Experts of a small language model: vocabulary 8192.
Below are experts of layer 2 (counted from 0) of a mixture-of-experts language model. Rows are named down (a neuron's output weights, with its number) and show model dimensions 0-223. Each number is 128 + 24 x the weight over its row's rms, rounded and kept within 0 to 255. Numbers have three digits each.
Before each expert's rows: "raises" lists some tokens whose logits its average output raises strongly, later layers aside. This comes from a sample of Wikipedia text that the model never trained on.

# expert 0
raises: ",", " in", "-", " ("
down0:148125128139107135146136101147127139147108136120176145091148117155140148129100138086125123131109108100146155097114090123083140102122118117167128180100120113157163105117130120144134112139119128159174145141125149134110142139093146112115099133155176156081102120133121128147087150129110115111159090136140134161140147139130100141159153139185122123132170107145138166141125170157076126178148161122139122134105071091133169080136125134107127114161103081127119143151110091123156157117096157133125117123136142143137117093077139161119079160103110176107112112122128155197115089105131115101139111139131128123137163129134120146127138156146119120100108060147161109104100150122124173127157
down1:109144120163119108162119102139116116078130114111097138139177110137108127128134095046118088077156114166159134150177135102119128098140116099124151127117101105116130124142110098108116133132138104143138184130121100135149101135162130177115123103117122078104129146122110121104123097173152152094100120114086158093094150140172103088098142127178168107141110146144114127138115170146113108143107118131102142139123129137114162139112110124110153125179103141114106133079132126110157118152120106141100113081165094071113159123110125118139170132137138141100135158130121140193158163134121125099160127168150145138110116132142134126152173136132095097133164157140124145108116143115128143096149
down2:154122101084177137133133175131137138148113118141129128091161124106131082106096131124146165120106099123124152142164158081151140137114122171095155128085126126130102115146154127110137133124122144184080115143160161112134072141139137098134145133149143128096167131123079159165078178133150093109154115116156100119069110144126148137089150155175140132105108159165137146121176128133143129100136160115165067116133157153097133085090125145146144134142147144100118135097158154155131137088143115159127173156104097162143101143137129155104127119140161104116132111145112148127090126125150134112100119116139146159122118126113157107125120101116146132095134111126138159079124107089128102103120
down3:092116096123138132136163140126102164108101081088168129150097098102131149120151168136123133110110167151159080110143111128122107115118136089109166095114118131166163145147131114149165152146148108158135104135149191086133131084131174121131117101140118140146136113151071095117131137170121141094150127135116169130121137115146111114128172116133157128127120119115154164112155103163126126144143139120118123179132082134110141126091079094127115147143160134168156190130152145093113086118125117128097127146128140098141147166134138130136118084131127147122117133131146083128181062117135118058073110119141106127122129139126135137105113154112136119152125084108143106123105110107123157127108
down4:114115112129135115137151120088120137118129119113097130154084165172096134125109154111136147083099098146136090132106119132129074118099158150097138126104123116197143153137143142117134137113137117129147137061100129100126125142121177162150156164120143135170110158126108130129101138127093116123133140137087148159099124166154132121116143139117150101120124127136119121184107151085129126104133126152176115127118150122121159181117169099091107080135125069164144111139158092126101073128167144091139110104177120123145112172112102131114130162134129134126125166116165148127141132126121117123133126138154130126150141123153116069128135095096100143176129099127106121151135081115087144144181
down5:138141180156143130134170077125111146137137121127117173107122098094119118130134143132161150149115117140113152134127092146170127155157118173177164139123125129141149099132139096142135097096139136145103160119108134168103139089177133099103155098114114118130141137140134163099135105112104103134111140092094160148111104127131081135168157110163118101100147124136118146141072120153119175125128153077107164139146153142105111141155097095155118154138114145163134136098178112161128123124153122134126135118125114087174108114148142125171172131131145131127144143102122105134106162103154119148138148132109104151086127158158110112118115110164124155171134188139125122144094172141148153103199
down6:112095149114077163126131117148130143117129130115132115192090106137166114174086139151105167152111112140115139131126107124131083109096144102160135138099179124090092153117140104101071126141129140148118102118144134119149126166114086112124110147125099098116152163122135110144110157095111128122141152151134163122133102138133095130117099123141094120163140187163128127135155127131172130141104126168132127112119127101125135073110165093134121144148124136136130098124089151164134118122133171104118167160160134120155136127161119087117083106113167149119098161146160196142153156152127108095104129120089142145113155086110139129110102124182101114105131150091141109110123092134095164135116
down7:122120141125139142118127115168117077130080073124122086128148174116134138099152119106142134145179146090146145124082161133080108177129113129096173143130148120139139122124108091137107120139117137120179149144171142148116089125148133151139154151081115118145147117108165151196123099115098164119142114114160145115139131158102126121125117136143120154155129118113094127096113141093132177157138091127134095146162135136131141093111073141181121113146105135157108144114113127135091155102123145103113105125097135086154081124121084145143107129156108131136141126102150164147130105111146128081133120153095092114105141130156159120143131116117124112139080106097114139109134106174088167135079
down8:100108085077128159085124151189146148095109112082171094132146130098187135118121174125139093078116115180116099139100102117128165141117086111108133126130132125150101125143127123113115122109175103091099136141180120125111108138104158099145161200121156139135125147159113139166160144108142146140151145109116115129135171132092126126123128097131108128127136172127134118129159126138149143133097098116123129140117073124118115137132144160120137107104097133109157099129149130129132094130132125127110092142125136083155142122164126105124151167096077154110184147172104118121160187153145130105157130127150114154132135123131111118091145095153116137156119121126152146147160125184140123138146
down9:178089137136113148108127112112134128144082141165158159156157105144116125126093090127131142114139132115146148124177141117133164160171143123119150070150113100120129110129102143132118118097145106137098161152124119145130129119104104104105113115097117139098152125100092166126108146166140134174146139152118123126135141092119163168087108196167126129128117152091132123141128122140195098148149119095131106153126152126118118108131094098145119130124111090139125164141086125126121139131157156114095150112145164132122178127095132144107055148150100147126124132101098124102150095100123109108134137104075151150129137125109120127099169165186126135121101133135139160134143122127170087134060
down10:117119091145103133122108136138109142118129147130123140123164086088136142194106157135108110133150108140124140159110114108096127108120115143156146143086145115130138112191085140169155119085103141150105152130122095071164130112110124143120160123096113158100081096142113102087144155132114143135171119083125118147166097114137180121140139127108126092091131084118080165134116113125123112132119122137161117113100166114144095103138120109139147122139152110113158098111110129140128142137139113083116149139114174107184153147112141129157108127102105155145120111163099119136148118112098152175131120136179126207152128141122104118120155083134135180114124172141136156101152140140112108107130
down11:159076136122140146151156155099099121148104135097158108105124168140155106119128131121116103150108132076106131115141143128142163115109125169117072137135121166181106108090085129142114103154135103160141122148090110120091158118095121118149124138138092156155142121130147154130138153136147059155152136124080172116163136135147118133108120147130108135116155148175118139115078139132098124132122131130147126109082124140203127124135164129160100120086115118140121080166132169097163160141185138137094121120159129159104123142141117161108112164106148175105101117112158110118153088101064111138136125099164145152132127152127134123141110130111122087126117149128123118124112104111127137152099
down12:130116118128110135124111145113165125140138119119121086137129175173130137152118150124140102105092123119114133150140159126127138121136128113116171114092129130112130106130137119160083151099150111127135092114148121141113130093082118148090147090162148096108134129110104153145123112122150103127159154087173145112141152117139108122155121187135125144092189111138094106123169142117167168100121095156097157134161150106115101121106108150143106138172123130125112114149144087105127160139130110137114159090145163110174134142096134110117132098068097133168098147103202122135129104132107149165148144186111136124146117170137104117171142095140180141126093094088155121153088146141121154127128